config = dict(
    n_layer=13,
    d_model=768,
    n_experts=32,
    experts_per_token=2,
    d_expert=224,
    d_shared_expert=0,
    activation='swiglu',
    moe_layers=[1, 2, 3, 4, 5, 6, 7, 8, 9, 10, 11, 12],
    router_score='softmax',
    normalize_top_k=False,
    routed_scale=7.16,
    balance_loss=0.00207,
    balance_bias=False,
    init_std_router=0.0287,
    lr_router=0.000646,
    n_head=8,
    n_kv_head=1,
    head_dim=96,
    vocab_size=37751,
    norm='rmsnorm',
    norm_place='pre',
    norm_eps=1e-05,
    positions='rope',
    rope_base=10000.0,
    rope_fraction=1.0,
    qk_norm=False,
    attn_scale=0.102,
    tie_embeddings=True,
    parallel_block=False,
    init='uniform',
    init_std_qkv=0.0175,
    init_std_o=0.00343,
    init_std_up=0.0175,
    init_std_down=0.00343,
    optimizer='muon_variant',
    lr=0.00558,
    beta1=0.95,
    weight_decay=0.032,
    lr_head=0.00558,
    grad_clip=2.0,
    warmup_steps=200,
    schedule='wsd',
    decay_fraction=0.509,
    decay_shape='square',
    final_lr_fraction=0.1,
    batch_tokens=65536,
    seq_len=512,
    doc_mask=False,
    train_tokens=494100000,
    steps=7540,
    dataset='wikipedia_en',
)
Below are experts of layer 2 (counted from 0) of a mixture-of-experts language model. Rows are named router (the router's row for the expert), down (a neuron's output weights, with its number) and show model dimensions 192-383. Each number is 200 + 30 x the weight over its row's rms, rounded and kept within 0 to 999.
After each expert's rows: a language model's description of what the expert responds to. This comes from a sample of Wikipedia text that the model never trained on.

# expert 21
router,190,256,181,237,197,192,162,246,250,160,121,238,165,217,191,179,236,225,178,154,228,250,218,257,162,198,218,208,203,202,249,217,226,201,191,248,180,183,232,240,147,180,240,198,231,198,210,187,258,177,163,182,200,175,165,183,236,217,241,182,225,196,216,212,222,133,165,209,179,190,208,205,218,189,180,220,203,207,174,209,187,206,214,145,176,127,210,183,215,235,249,195,176,173,249,211,162,168,215,226,165,173,224,147,232,136,226,226,221,219,213,193,177,235,221,148,169,161,217,239,149,180,152,244,211,201,179,280,208,208,185,174,168,196,185,191,219,197,213,170,164,185,167,187,260,209,233,160,212,203,208,247,176,187,193,143,223,223,176,211,200,155,189,220,242,188,149,157,195,240,225,168,173,222,195,175,181,168,229,228,218,217,215,242,203,194,186,172,224,250,160,194
down0,162,204,161,179,219,176,227,198,208,198,211,242,207,178,198,190,239,201,228,190,210,138,217,196,232,217,196,217,201,209,156,224,207,215,238,180,200,194,194,209,195,180,178,171,199,213,218,231,220,248,186,208,202,148,222,168,206,208,174,191,221,190,165,213,218,168,208,239,248,205,218,236,161,236,191,156,164,209,244,198,229,224,198,179,215,169,222,149,149,174,182,177,300,177,207,179,234,198,192,192,136,191,170,223,211,156,216,197,183,207,185,201,144,235,194,193,219,154,162,218,183,196,236,173,213,180,183,215,200,199,160,199,185,192,214,210,182,233,206,192,176,167,166,192,176,246,257,157,168,222,152,178,171,184,194,172,243,234,199,219,154,163,236,225,240,145,159,209,224,258,225,226,185,179,203,180,189,215,206,142,199,183,182,181,251,160,249,238,164,191,233,184
Description: Second letter after capital. Piece right after a single capital letter starting a name or word, such as S-h-akhter, S-ach-a, K-y-omei.

# expert 24
router,223,203,227,221,198,211,185,210,231,272,137,184,209,211,226,203,229,186,212,257,178,180,221,201,236,182,223,177,217,185,98,197,172,193,202,194,236,206,195,213,183,197,151,228,178,211,217,253,228,193,208,212,196,206,210,245,198,191,185,233,185,173,238,191,166,235,206,151,190,196,170,171,196,257,203,169,233,174,177,178,198,160,231,240,242,155,173,135,118,164,212,210,276,234,173,250,164,183,183,218,210,175,183,232,210,216,210,212,192,251,205,167,184,189,221,216,175,172,213,182,213,234,178,204,176,205,200,172,213,237,209,195,201,154,219,184,222,132,187,125,170,180,263,173,178,193,203,175,248,238,189,156,164,245,211,200,218,205,197,243,215,198,189,182,215,192,177,234,187,212,213,238,222,260,183,202,185,267,255,211,217,192,223,209,208,171,206,242,256,189,246,232
down0,219,135,206,252,236,206,191,182,182,224,199,188,211,208,213,146,201,193,155,224,178,152,172,169,172,172,234,260,257,214,219,168,153,133,213,193,216,141,216,159,173,204,208,204,178,202,199,215,181,199,198,209,178,250,253,162,204,248,167,195,213,189,218,226,202,229,223,242,242,239,203,201,210,211,211,177,142,184,155,209,226,205,140,200,226,179,219,203,197,177,157,138,160,159,183,208,198,196,196,175,212,192,216,186,198,218,243,211,209,185,183,199,205,167,169,232,182,237,164,132,180,209,224,211,199,227,179,215,216,236,174,184,237,140,230,199,186,183,201,264,216,144,195,193,211,156,183,178,212,181,185,222,187,148,180,190,254,208,162,235,218,253,150,248,206,210,238,200,167,193,247,175,193,154,225,234,157,207,179,243,167,209,242,215,154,157,199,216,205,215,153,212
Description: Topic nouns and headings. Heading = signs in article titles and formulas, plus general nouns and verbs like system, market, technology, is, was.

# expert 1
router,198,226,232,200,208,201,205,172,193,184,206,233,213,186,154,148,174,204,172,165,165,201,239,210,167,185,180,203,162,197,162,233,245,191,193,208,209,231,219,165,220,206,185,198,241,157,199,162,212,199,211,213,187,173,219,235,171,123,176,213,207,228,214,199,197,203,165,206,247,221,181,162,246,171,171,210,230,176,191,240,173,152,212,252,231,193,232,184,183,177,221,259,183,190,145,194,195,168,206,193,153,252,208,200,195,207,174,193,242,225,180,182,265,205,243,249,267,208,208,217,191,171,198,220,159,245,247,218,180,233,167,166,206,228,162,227,185,228,174,192,210,217,214,174,154,150,213,227,141,223,222,217,185,157,186,153,150,247,217,229,180,223,165,220,197,185,204,224,224,144,203,153,167,187,175,211,221,160,171,204,256,189,243,165,189,224,205,257,206,249,179,246
down0,200,224,261,229,218,184,238,220,171,245,213,185,178,189,211,201,182,208,230,220,164,223,204,171,231,221,156,183,208,205,205,203,123,260,226,241,167,227,208,175,203,244,199,203,184,217,215,137,242,214,190,202,206,153,181,208,213,275,193,214,213,208,223,217,211,211,243,221,239,262,207,193,130,180,222,198,208,226,237,147,228,220,146,116,170,199,238,293,183,212,242,236,266,166,209,236,191,209,97,189,200,224,211,181,186,223,254,222,205,186,201,186,167,201,177,188,204,187,250,217,185,179,243,203,243,142,180,224,216,203,183,196,204,219,231,183,214,170,248,160,174,179,170,246,168,179,228,186,255,152,208,222,208,225,254,164,141,208,234,219,218,174,175,257,150,155,202,268,215,208,207,173,131,250,251,160,169,175,235,170,191,190,232,171,231,234,208,245,200,150,203,200
Description: Mid-word syllable pieces. Second and later pieces of common English words split after a short onset, such as st-ance, ch-ances, t-abled, Ch-rist.

# expert 13
router,212,133,139,223,233,185,242,258,236,207,258,184,195,166,250,196,209,228,203,181,201,184,267,199,198,256,191,246,197,237,220,189,189,246,234,168,207,188,184,174,194,166,210,193,176,200,142,214,153,249,187,202,233,206,212,184,170,202,176,221,176,207,207,182,160,254,213,234,230,200,152,208,200,194,190,206,200,200,227,182,228,235,220,179,223,201,212,201,204,183,195,185,134,209,206,144,188,217,212,234,159,211,210,200,176,242,199,199,205,236,187,237,191,180,187,207,195,188,249,227,201,249,284,228,217,160,191,126,233,189,174,170,212,205,180,197,157,253,237,206,200,194,177,283,210,235,202,188,212,175,197,206,272,179,199,205,210,181,213,239,201,188,235,202,210,158,188,208,213,163,221,171,167,130,174,198,243,215,168,201,223,228,142,191,222,223,234,189,221,204,153,168
down0,189,215,116,201,191,187,240,177,209,191,185,186,223,215,177,214,181,198,172,193,166,184,173,235,190,251,201,175,204,186,223,199,211,234,165,285,225,190,226,177,212,231,158,238,201,234,216,215,282,193,226,219,166,254,155,199,151,158,168,194,220,192,228,261,163,260,211,222,215,162,206,199,128,282,220,152,218,142,200,193,207,237,220,197,201,193,152,196,188,197,217,175,167,177,168,203,180,180,139,202,181,245,188,173,237,175,229,166,206,248,204,194,198,168,197,183,132,277,174,235,217,203,190,195,207,227,206,121,195,237,154,184,201,203,174,194,234,225,183,169,191,179,172,205,198,211,272,239,214,216,198,211,198,168,216,185,182,152,201,243,215,207,230,193,198,236,237,250,181,214,198,179,172,200,164,210,229,180,253,266,97,204,184,230,185,195,166,196,186,205,155,211
Description: Career narrative openers. Sentence-opening time words and career headings in biographies and sports profiles, such as In, After, On, Previously, Playing career.

# expert 8
router,226,174,137,238,177,231,202,205,180,209,278,196,191,158,157,206,180,162,164,197,210,228,207,217,235,229,217,236,169,169,223,194,204,166,253,180,216,202,184,207,197,185,162,216,201,234,199,179,178,180,205,210,169,148,222,168,185,171,248,172,236,127,185,204,166,239,179,160,253,192,160,195,217,151,223,229,244,200,199,172,253,187,213,159,186,223,205,223,249,175,215,208,165,161,206,237,214,185,168,155,234,160,143,240,213,209,152,203,218,207,198,136,180,176,202,173,217,159,183,160,179,180,224,209,185,227,213,246,224,234,203,179,250,158,235,221,255,194,167,184,217,229,203,181,210,214,208,189,192,255,211,194,203,235,233,240,249,215,159,226,190,170,204,187,214,183,210,171,196,211,162,169,219,167,200,262,190,173,218,222,189,251,245,172,156,227,177,242,228,221,209,199
down0,196,202,213,226,201,218,205,208,231,211,193,176,210,176,158,233,184,213,226,160,173,206,136,192,215,260,180,252,206,159,197,240,207,219,203,191,207,175,211,247,205,181,164,214,150,195,183,185,217,240,221,224,230,181,207,209,189,194,183,208,220,223,173,198,214,276,189,196,178,151,157,161,205,141,222,221,250,193,142,192,187,193,182,205,190,248,227,147,212,172,244,237,224,218,199,195,260,188,206,232,226,243,153,182,209,243,205,232,171,210,180,212,186,164,155,153,182,184,213,169,243,202,210,252,206,164,135,163,207,215,194,188,229,211,217,190,208,153,177,229,193,228,193,174,159,187,181,182,190,225,244,184,177,211,151,158,231,176,154,159,194,202,258,206,208,221,149,162,243,192,206,197,239,164,155,194,261,254,179,206,188,153,219,193,200,221,175,181,206,201,228,187
Description: Word endings and commas. Word-final suffix pieces like ist, ile, ect, ists, commas inside numbers such as 1,526, and colons and table bars.

# expert 19
router,251,209,153,240,192,213,176,231,180,119,185,181,177,142,207,251,162,225,216,135,218,213,185,155,212,206,199,226,205,194,167,115,235,229,192,200,184,160,213,169,204,213,144,259,167,232,234,204,176,217,151,217,159,215,207,213,157,211,228,167,194,211,249,259,206,163,231,182,183,210,177,226,232,197,226,204,212,185,169,194,182,233,219,117,200,193,238,172,224,236,157,228,222,210,201,190,214,190,231,204,183,126,202,242,204,223,144,174,216,163,190,190,206,205,195,181,182,187,118,221,173,138,171,212,202,190,181,142,170,196,207,216,216,196,215,241,226,177,233,230,186,221,249,170,198,187,162,179,236,188,214,178,239,175,239,270,190,218,189,214,199,178,176,193,201,204,185,235,223,231,223,235,168,200,207,217,189,188,248,207,115,206,195,234,227,264,271,206,232,206,241,164
down0,172,223,187,212,207,166,246,217,229,242,219,226,264,201,213,207,207,242,214,164,159,232,166,219,219,213,214,211,202,201,196,218,158,211,237,241,120,246,195,162,199,204,195,195,180,212,224,212,189,149,247,195,212,188,208,214,139,206,166,171,187,181,189,228,199,157,182,271,184,197,232,147,169,219,227,190,179,208,159,230,220,197,202,212,177,131,197,197,196,217,257,140,268,204,176,198,214,236,190,206,152,215,185,220,217,206,225,254,214,178,230,239,185,157,236,207,177,200,149,181,139,172,137,186,164,154,239,231,229,163,231,254,179,184,160,154,219,228,260,244,190,216,188,222,192,180,192,259,251,210,223,191,192,186,219,190,160,232,181,208,164,186,215,193,208,220,170,174,217,225,193,169,167,217,217,238,206,212,155,202,151,174,205,193,149,261,215,288,202,221,206,204
Description: Institutional and political nouns. Nouns in names of institutions, offices and political bodies, often in U.S. contexts, such as University, District, Party, Television, Judiciary.

# expert 0
router,196,274,188,229,181,195,188,179,186,209,171,230,213,176,165,202,186,204,153,145,193,184,157,241,196,161,242,230,184,175,212,216,218,174,161,212,224,238,232,208,182,223,209,180,196,158,235,175,212,224,175,126,205,145,190,209,202,136,193,167,211,153,246,180,218,180,199,228,252,225,246,194,233,179,161,197,159,185,230,165,226,189,208,202,167,205,156,196,218,119,228,203,183,187,184,198,213,189,204,166,224,171,187,148,249,178,226,226,199,224,208,225,203,200,271,204,179,215,183,174,161,221,184,222,175,220,198,207,193,222,172,206,195,227,168,176,222,203,120,194,201,222,241,169,220,180,198,185,163,194,239,183,209,240,167,197,230,193,223,178,209,208,154,182,214,246,196,207,231,235,232,163,179,200,236,252,241,233,231,212,193,168,216,182,191,176,227,221,208,205,205,178
down0,254,228,191,208,208,219,171,256,210,170,232,246,195,202,190,223,226,226,246,221,221,188,139,217,185,231,233,235,142,237,231,233,180,235,265,173,257,226,278,178,220,179,183,216,200,215,171,183,185,214,243,140,226,193,194,184,208,145,203,213,192,135,218,156,186,182,226,199,195,189,222,209,199,146,221,196,246,217,225,213,231,201,161,199,202,160,171,210,207,197,210,234,195,216,179,266,220,170,200,156,190,203,256,196,191,210,190,190,123,145,257,217,172,250,194,218,220,237,212,203,161,196,152,188,241,158,183,203,171,247,193,199,155,166,199,207,209,164,212,217,148,198,151,203,135,250,212,206,213,234,195,157,161,169,165,202,171,203,186,199,260,245,198,249,209,207,200,212,211,200,203,223,195,198,224,195,183,200,141,273,251,172,227,203,184,264,180,190,224,207,211,201
Description: Short mid-word fragments. Short letter pieces inside words and names, often after Z, R or T, such as z-on-ed, Z-in-on, ob-es-ity.

# expert 7
router,225,173,186,191,143,254,177,178,209,172,194,154,146,204,217,230,146,244,214,139,215,207,150,218,196,221,200,226,210,175,243,160,224,198,212,204,201,211,169,159,186,169,129,268,207,217,229,199,187,219,155,163,176,211,213,197,177,206,194,207,163,190,213,170,195,209,240,161,217,162,181,209,228,174,182,207,182,213,163,180,215,210,187,199,173,225,207,184,264,246,187,223,177,210,224,241,160,171,229,163,225,148,233,201,200,205,190,225,229,202,216,216,201,231,221,211,175,153,193,221,155,167,182,221,176,190,183,211,192,234,220,222,234,170,195,205,212,199,183,228,197,261,221,198,192,199,148,161,178,285,251,149,172,196,202,197,282,189,184,154,158,176,215,187,202,223,237,216,187,186,209,194,180,203,233,203,211,212,250,228,135,196,202,192,215,153,240,218,210,245,209,178
down0,223,211,181,216,252,229,239,236,221,176,189,174,223,198,166,233,155,176,128,206,245,229,182,202,239,246,152,213,176,149,187,166,269,165,186,203,280,195,285,170,245,165,223,212,192,221,203,192,211,224,207,172,188,158,224,211,228,196,210,224,188,163,208,213,205,219,215,146,178,248,182,193,225,165,166,213,240,188,207,157,223,220,214,254,230,198,222,194,212,168,163,227,178,258,176,182,197,159,229,215,178,160,194,216,194,178,243,136,199,200,224,174,194,243,230,218,201,175,193,208,237,218,243,244,200,127,200,214,199,212,253,242,200,181,223,220,163,181,247,182,177,175,206,173,224,233,212,216,207,202,197,184,205,227,223,197,204,182,199,192,217,203,198,167,214,198,222,194,175,180,174,191,213,244,229,173,233,172,207,176,220,212,229,206,215,278,221,220,210,235,201,179
Description: Numbers and table cells. Digits, dates, percentages and pipe cells in tables and census text, plus census phrases like "The average household" and "% were married".

# expert 25
router,206,187,181,156,162,257,183,208,173,210,195,162,176,135,238,225,125,226,201,148,223,211,166,216,211,215,193,165,223,206,227,196,258,178,178,207,197,192,158,191,230,198,188,246,180,221,209,169,190,176,203,147,189,197,235,165,177,193,211,212,177,172,209,160,177,191,234,161,216,185,190,248,253,156,216,248,220,229,178,153,187,214,165,164,141,221,165,198,212,211,215,260,188,220,234,194,192,187,177,171,243,160,246,213,195,223,170,185,229,171,214,204,191,208,162,216,183,172,220,212,144,185,196,201,158,185,191,216,230,215,235,208,240,185,252,219,205,170,224,189,208,216,200,211,140,222,207,167,172,236,265,166,169,242,206,169,205,161,191,194,202,163,206,129,210,213,236,254,168,180,211,219,203,174,181,188,213,171,249,214,134,209,179,221,201,171,244,204,226,218,184,204
down0,210,202,186,181,161,199,148,189,168,198,171,205,159,200,221,129,216,177,155,152,147,239,168,142,221,233,221,223,196,208,220,190,232,159,193,192,176,160,207,187,185,247,128,138,221,191,178,229,190,172,161,222,176,236,196,231,181,138,181,197,131,163,207,206,169,236,229,204,222,174,170,158,211,196,198,201,109,205,176,168,221,216,191,199,272,162,186,201,167,182,222,240,184,198,231,147,210,208,207,192,190,215,230,228,219,179,229,190,204,228,238,162,214,189,169,186,173,174,248,233,281,198,195,181,180,200,207,181,191,229,246,194,177,186,185,233,243,153,201,235,200,241,165,141,239,214,210,211,218,161,191,245,155,190,218,174,193,197,186,205,264,209,211,175,226,213,239,199,160,252,236,208,267,207,184,162,256,212,238,202,269,161,240,185,184,156,251,169,227,212,181,172
Description: CJK bytes and separators. Byte pieces of Chinese and Japanese characters inside Japanese titles, plus pipe, semicolon and parenthesis separators in lists and tables.

# expert 23
router,149,126,152,182,194,193,238,171,207,211,168,191,135,214,211,183,194,225,184,244,196,234,172,238,243,245,226,240,215,223,174,174,222,193,133,191,162,233,207,195,200,172,173,218,189,233,224,259,221,179,232,138,188,234,199,250,165,201,148,176,165,183,143,135,175,190,212,194,194,163,218,152,174,181,196,157,139,137,181,232,208,246,231,232,212,214,202,251,192,184,227,204,127,233,211,223,179,145,231,210,191,193,227,243,152,184,219,245,208,192,154,197,171,182,201,141,157,143,224,197,229,173,233,230,202,231,187,167,204,157,225,192,194,222,198,225,178,190,189,174,197,176,213,210,249,170,214,227,251,228,145,190,230,163,187,229,188,247,196,216,158,156,234,135,161,191,178,193,220,195,183,205,180,194,198,197,214,182,161,197,219,145,262,159,242,238,181,154,240,173,182,219
down0,246,220,179,239,244,213,156,192,186,241,168,213,176,182,226,183,210,193,198,195,183,252,200,207,231,206,220,193,187,167,165,208,196,214,221,198,168,171,165,155,173,265,225,191,227,174,234,236,102,208,223,230,220,190,202,221,178,207,145,212,149,214,202,162,181,172,211,232,218,195,245,171,166,203,148,278,124,194,218,240,179,252,232,174,164,233,196,180,186,262,202,162,189,217,172,201,200,198,204,213,217,191,168,223,242,176,203,203,226,150,198,175,196,158,182,173,204,278,186,175,229,249,211,172,224,162,145,201,239,173,181,228,209,219,160,170,167,185,144,199,234,176,155,157,190,211,169,174,164,172,179,207,197,216,213,275,174,199,202,184,224,202,138,168,217,154,265,180,198,172,183,225,205,192,180,198,212,169,213,218,226,195,204,246,181,187,181,192,229,204,213,166
Description: Sentence openers, closing quotes. Closing quotation marks and parentheses at sentence ends, and sentence-initial words like The, This, It, In after full stops or paragraph breaks.

# expert 29
router,212,212,199,184,162,241,176,207,163,191,185,130,183,178,198,168,142,185,217,195,218,199,155,192,197,256,203,203,201,198,247,174,218,210,186,193,224,224,152,138,168,188,195,254,174,256,231,187,249,230,208,208,169,192,218,186,158,217,190,183,163,157,225,166,220,222,215,185,190,189,172,235,229,159,168,201,209,235,162,176,225,233,190,180,195,245,169,247,211,235,201,211,165,235,221,214,170,206,229,182,204,158,232,210,222,219,174,185,226,148,197,206,199,237,207,196,167,174,182,170,169,145,158,193,160,192,173,195,187,215,212,206,199,116,233,217,182,191,185,215,221,258,235,216,196,167,190,172,174,223,265,175,185,222,179,188,240,174,193,171,198,189,218,192,170,180,236,191,186,220,194,198,216,191,224,223,215,249,246,212,140,187,171,167,182,195,195,229,221,246,239,195
down0,236,195,204,196,213,176,181,204,136,205,238,248,183,184,170,197,221,148,188,212,187,221,241,203,211,207,218,196,214,208,192,248,196,227,189,239,175,246,223,174,206,193,176,214,219,167,215,231,289,219,260,153,177,204,161,224,251,217,184,184,208,219,202,228,190,236,206,213,236,185,160,211,193,203,155,207,210,228,219,219,207,186,180,145,177,151,186,219,189,207,158,228,158,186,184,194,221,224,189,145,193,217,197,147,155,180,244,195,191,226,212,225,190,210,203,167,244,168,203,203,186,213,206,169,228,158,241,168,222,230,187,163,190,215,209,191,217,205,242,201,239,199,206,227,205,148,199,180,199,184,221,158,231,207,244,166,154,230,197,209,221,168,190,210,227,175,183,187,255,153,222,253,204,175,226,199,152,209,151,196,208,215,225,220,197,174,208,220,171,227,175,242
Description: Foreign name fragments. Pieces of transliterated or non-Latin names and odd words, such as Kyaw-ht-in, Arabic letters, Japanese titles, plus stray digits in lists.

# expert 14
router,180,181,266,204,263,178,189,245,218,221,199,190,256,195,176,182,196,206,237,209,206,157,271,208,208,211,199,140,179,208,188,168,142,247,236,195,203,177,229,223,190,205,179,241,132,229,188,209,175,213,241,263,214,253,236,238,193,226,212,227,183,173,211,233,174,177,155,210,155,197,155,172,188,203,188,203,229,163,251,222,181,185,195,187,224,219,213,158,171,172,164,230,237,228,162,195,212,180,128,218,236,190,193,202,192,202,205,151,164,196,169,184,223,146,175,196,217,198,246,196,271,215,175,142,181,187,251,192,252,193,179,193,197,191,165,153,193,222,199,225,153,134,227,213,165,180,200,204,195,227,173,213,195,226,207,214,144,210,199,228,179,170,163,180,218,193,154,203,190,145,171,188,244,228,196,154,171,216,127,203,245,190,178,212,275,220,151,230,214,190,199,229
down0,165,206,228,223,213,168,172,182,208,195,177,251,208,158,214,214,274,237,241,236,216,239,144,152,178,223,181,218,186,182,218,233,200,202,239,171,194,170,211,208,195,196,160,209,221,219,159,194,173,163,216,222,212,207,242,123,253,231,216,188,201,229,195,218,214,217,148,166,236,255,190,164,235,180,132,193,183,207,187,237,224,194,174,196,220,182,220,186,210,211,212,184,189,175,209,197,169,197,200,226,176,193,225,191,230,188,211,211,194,227,144,183,219,236,253,197,191,185,206,228,184,230,238,225,250,247,159,192,215,167,202,254,216,132,205,234,163,193,229,254,222,192,218,276,200,203,189,233,233,185,173,197,184,168,196,233,189,192,130,215,197,174,240,178,180,220,227,206,269,205,186,191,220,249,262,202,216,199,202,182,164,188,197,195,193,204,218,202,208,169,178,202
Description: Descriptive verbs and adjectives. Participles and adjectives after was/is/were in narrative prose, such as due, released, built, announced, new, popular, used.

# expert 17
router,176,212,180,208,163,247,217,191,172,211,213,187,207,249,198,225,135,261,211,182,218,228,189,234,234,243,179,216,246,229,242,204,258,192,169,191,175,170,174,172,248,202,150,242,217,217,237,186,172,224,201,174,176,214,192,252,154,214,167,256,202,186,209,190,223,227,231,152,202,214,186,197,233,187,172,171,225,235,167,234,200,209,191,191,178,224,192,223,226,251,159,221,172,173,253,209,199,151,232,190,191,194,230,209,181,189,176,184,190,249,186,178,207,188,193,263,201,173,187,187,183,180,163,221,150,207,181,154,211,238,218,215,248,193,238,251,189,226,237,175,220,271,190,170,170,171,168,210,187,223,240,169,164,198,198,171,283,185,151,185,211,177,170,151,166,181,183,169,200,207,185,165,181,226,209,207,222,225,261,226,180,245,186,157,240,196,190,242,222,247,247,209
down0,178,231,178,186,169,252,229,192,202,251,215,225,173,232,223,160,178,119,211,227,219,177,213,242,181,255,246,239,186,178,247,165,234,194,200,218,175,198,236,156,188,244,209,160,219,229,221,220,194,202,226,205,269,242,203,195,179,273,216,181,205,244,196,215,189,197,191,214,232,194,224,191,229,190,171,191,211,205,178,213,149,188,231,235,181,209,176,193,210,164,152,256,213,211,209,271,235,247,236,162,184,204,199,246,270,143,179,165,200,236,180,163,181,173,218,187,179,206,192,185,183,204,176,181,244,208,247,215,231,172,211,249,174,227,206,203,174,226,163,167,204,227,213,188,159,169,179,193,260,190,193,110,224,256,216,225,259,202,179,180,239,172,182,184,166,194,229,231,185,168,216,236,191,220,225,162,121,229,218,172,191,200,136,158,217,172,208,194,202,175,178,191
Description: Word endings, taxonomy text. Last pieces of nouns in species and everyday text, like spas-ms, rav-ens, sn-akes, plus line breaks and table pipes.

# expert 6
router,242,199,144,237,144,240,165,202,221,187,173,186,229,164,204,217,200,199,251,152,193,219,138,231,212,179,186,205,248,179,225,155,240,200,230,191,162,220,172,168,212,164,193,228,155,193,196,188,184,202,191,195,196,240,181,179,195,192,225,160,184,180,220,211,232,211,233,149,187,154,195,219,165,185,209,217,202,213,175,194,272,238,198,175,135,226,168,191,236,227,184,203,164,197,229,191,209,152,195,158,217,136,176,222,196,230,161,192,253,197,201,221,170,210,155,211,179,166,196,176,204,143,188,212,173,195,172,228,244,243,171,251,198,219,178,173,159,217,174,207,195,244,227,216,158,190,221,208,242,202,257,152,213,244,168,204,260,167,215,165,183,175,213,189,240,182,189,192,185,202,216,187,180,194,175,194,156,211,248,229,180,207,207,197,238,222,265,203,190,211,233,167
down0,197,183,203,186,192,229,240,195,173,175,213,149,230,204,216,185,200,202,189,210,170,215,205,216,190,230,228,244,234,177,177,203,178,218,169,195,194,176,219,184,169,160,170,207,235,148,123,258,180,211,146,176,253,233,231,232,239,237,177,220,223,235,232,181,217,180,243,161,165,172,291,172,166,242,174,210,204,213,195,148,222,230,243,178,195,214,208,213,209,192,198,196,161,239,183,193,218,172,169,162,147,171,203,233,186,161,243,204,121,203,239,191,225,194,168,200,140,163,195,198,204,239,214,184,194,185,174,150,141,192,203,199,204,164,172,177,166,191,222,198,247,201,186,189,221,212,217,182,157,223,276,138,252,223,227,174,177,184,268,213,204,175,241,205,227,188,182,223,188,192,151,305,252,203,183,198,188,180,214,248,191,168,190,202,255,222,212,208,221,209,253,204
Description: Word-start fragments. Opening pieces of lowercase words split by the tokenizer, plus hyphens, slashes and blanks, such as am-nesia, am-ber, l-ents, w-orry.

# expert 22
router,266,214,182,177,186,263,236,162,237,205,177,153,170,221,270,226,177,196,235,226,230,204,164,181,194,174,215,231,219,212,234,151,193,155,190,204,185,267,205,236,197,221,167,251,191,204,237,200,196,206,183,172,182,211,188,186,178,257,199,170,168,181,189,205,260,232,232,186,222,195,168,182,223,181,180,206,252,149,172,186,186,174,205,202,156,188,189,198,227,215,211,223,196,176,316,260,219,162,232,210,176,175,198,199,242,205,158,215,229,259,241,222,193,223,209,218,178,164,226,182,165,183,229,191,164,181,166,191,216,217,217,205,202,201,207,208,216,180,198,214,235,236,210,160,219,174,167,163,189,214,217,159,149,240,208,243,240,173,177,180,226,179,219,206,210,211,195,181,222,234,199,194,175,207,279,255,200,153,206,220,199,242,194,225,178,166,228,213,224,221,218,121
down0,270,174,175,269,180,193,248,156,234,212,231,182,178,126,203,195,184,219,244,166,202,165,183,207,213,241,209,250,122,200,162,204,211,209,159,192,203,230,227,237,181,166,182,122,183,119,223,181,194,261,132,196,208,198,219,182,197,261,227,195,148,166,197,197,209,176,238,172,213,180,220,209,192,162,199,168,159,166,215,175,297,230,207,139,172,153,219,202,207,210,216,201,239,186,211,209,193,151,217,217,180,227,219,218,185,171,158,231,207,185,172,203,232,222,181,168,169,261,262,174,241,206,186,204,253,156,189,198,189,156,163,199,216,228,183,196,146,190,155,228,197,199,176,206,197,189,256,192,223,239,228,193,200,212,215,188,189,188,216,167,238,123,180,238,158,204,213,161,196,220,212,203,160,198,215,238,206,177,198,144,192,155,188,179,187,240,217,246,198,213,188,172
Description: Cyrillic, Greek and table numbers. Letters of Cyrillic, Greek and Slavic names, such as Ψ, Ć, а, и, plus numeric cells in tables and Japanese kana.

# expert 11
router,210,247,217,206,167,258,218,198,191,157,233,226,235,208,247,183,201,197,203,195,227,197,167,221,154,178,209,190,159,194,220,217,205,172,184,189,139,262,209,208,207,176,202,203,222,188,154,152,176,195,174,164,163,208,148,191,228,176,211,119,234,196,208,226,203,188,228,263,272,204,232,210,149,171,212,246,162,183,198,184,247,221,228,247,130,237,203,216,187,179,189,217,192,176,184,188,207,177,239,149,230,206,192,189,236,239,170,157,219,224,192,158,232,224,197,161,219,241,225,208,231,180,204,201,223,191,199,269,195,215,203,195,181,202,244,210,203,168,187,230,212,228,194,134,187,165,278,241,187,185,191,135,169,194,165,208,163,176,209,220,187,217,234,198,234,216,215,186,203,143,196,202,156,218,186,216,225,209,131,197,230,239,161,236,164,180,206,276,172,231,206,176
down0,208,194,219,258,141,122,199,225,200,189,171,226,173,172,144,205,183,214,180,232,228,177,190,185,195,201,193,222,177,211,260,192,189,174,171,154,232,210,222,208,245,170,235,213,131,168,129,186,173,235,164,189,214,213,245,210,192,154,221,216,183,144,210,173,213,207,236,151,165,202,205,202,193,275,168,174,198,179,207,249,162,261,178,197,179,190,235,232,250,216,215,255,204,174,257,172,245,205,201,164,226,160,151,240,155,193,208,156,186,200,152,243,157,230,214,211,211,225,152,167,164,213,198,218,170,173,199,234,223,194,203,230,130,176,180,210,292,204,208,185,186,222,221,228,169,249,169,177,180,189,169,231,217,128,240,165,182,247,165,204,224,244,190,223,205,163,200,186,165,221,161,203,241,177,189,197,191,213,223,220,145,166,254,178,175,223,228,201,234,194,145,153
Description: Second word fragments. Short letter chunks right after a capital initial inside names or words, such as or in G-or-gui, ic, ec, our, y.

# expert 18
router,174,155,192,163,159,198,203,216,203,208,168,184,164,223,185,168,226,222,204,223,197,212,136,192,184,210,238,208,272,174,212,208,208,171,220,143,231,224,184,235,182,172,229,230,233,210,199,153,177,255,170,176,155,195,176,207,223,237,126,186,223,208,198,181,243,216,167,172,180,195,198,222,164,194,235,207,225,224,143,212,224,199,211,224,181,240,199,218,202,278,219,171,169,179,250,213,199,205,201,208,222,150,168,186,186,183,203,166,189,207,219,200,190,192,136,254,187,207,129,231,185,156,205,253,207,192,202,174,193,158,188,204,203,176,191,254,225,195,249,188,220,169,196,206,186,213,205,186,191,163,243,178,163,174,190,163,193,143,218,181,248,246,212,183,179,207,212,195,171,244,146,257,182,194,172,262,178,191,222,209,163,237,225,167,205,192,173,204,208,244,230,165
down0,170,237,217,250,157,188,166,133,210,259,196,209,217,244,187,187,162,196,164,204,196,209,158,181,195,240,180,193,174,177,165,225,206,166,186,206,177,227,238,196,202,265,188,197,218,147,162,190,169,200,195,226,187,177,224,209,192,179,143,195,231,192,183,232,204,182,224,190,190,194,200,202,252,177,186,222,171,211,231,189,169,183,187,203,140,160,258,232,218,188,173,182,181,214,214,228,204,186,232,177,176,202,166,263,164,259,231,186,244,216,201,166,181,208,225,238,228,193,212,209,248,223,231,200,208,173,200,210,185,170,242,269,206,221,163,236,200,237,218,211,164,205,240,147,209,182,199,235,207,207,222,242,189,156,162,203,199,225,175,194,226,169,193,187,183,214,246,203,216,213,169,203,195,191,215,273,228,179,212,236,153,207,251,250,185,213,230,213,281,172,194,158
Description: Taxonomic Latin endings. Latin-style endings of species and genus names in biology lists, such as -idae, -ensis, -atus, altirost-ris, plus pieces of other foreign words.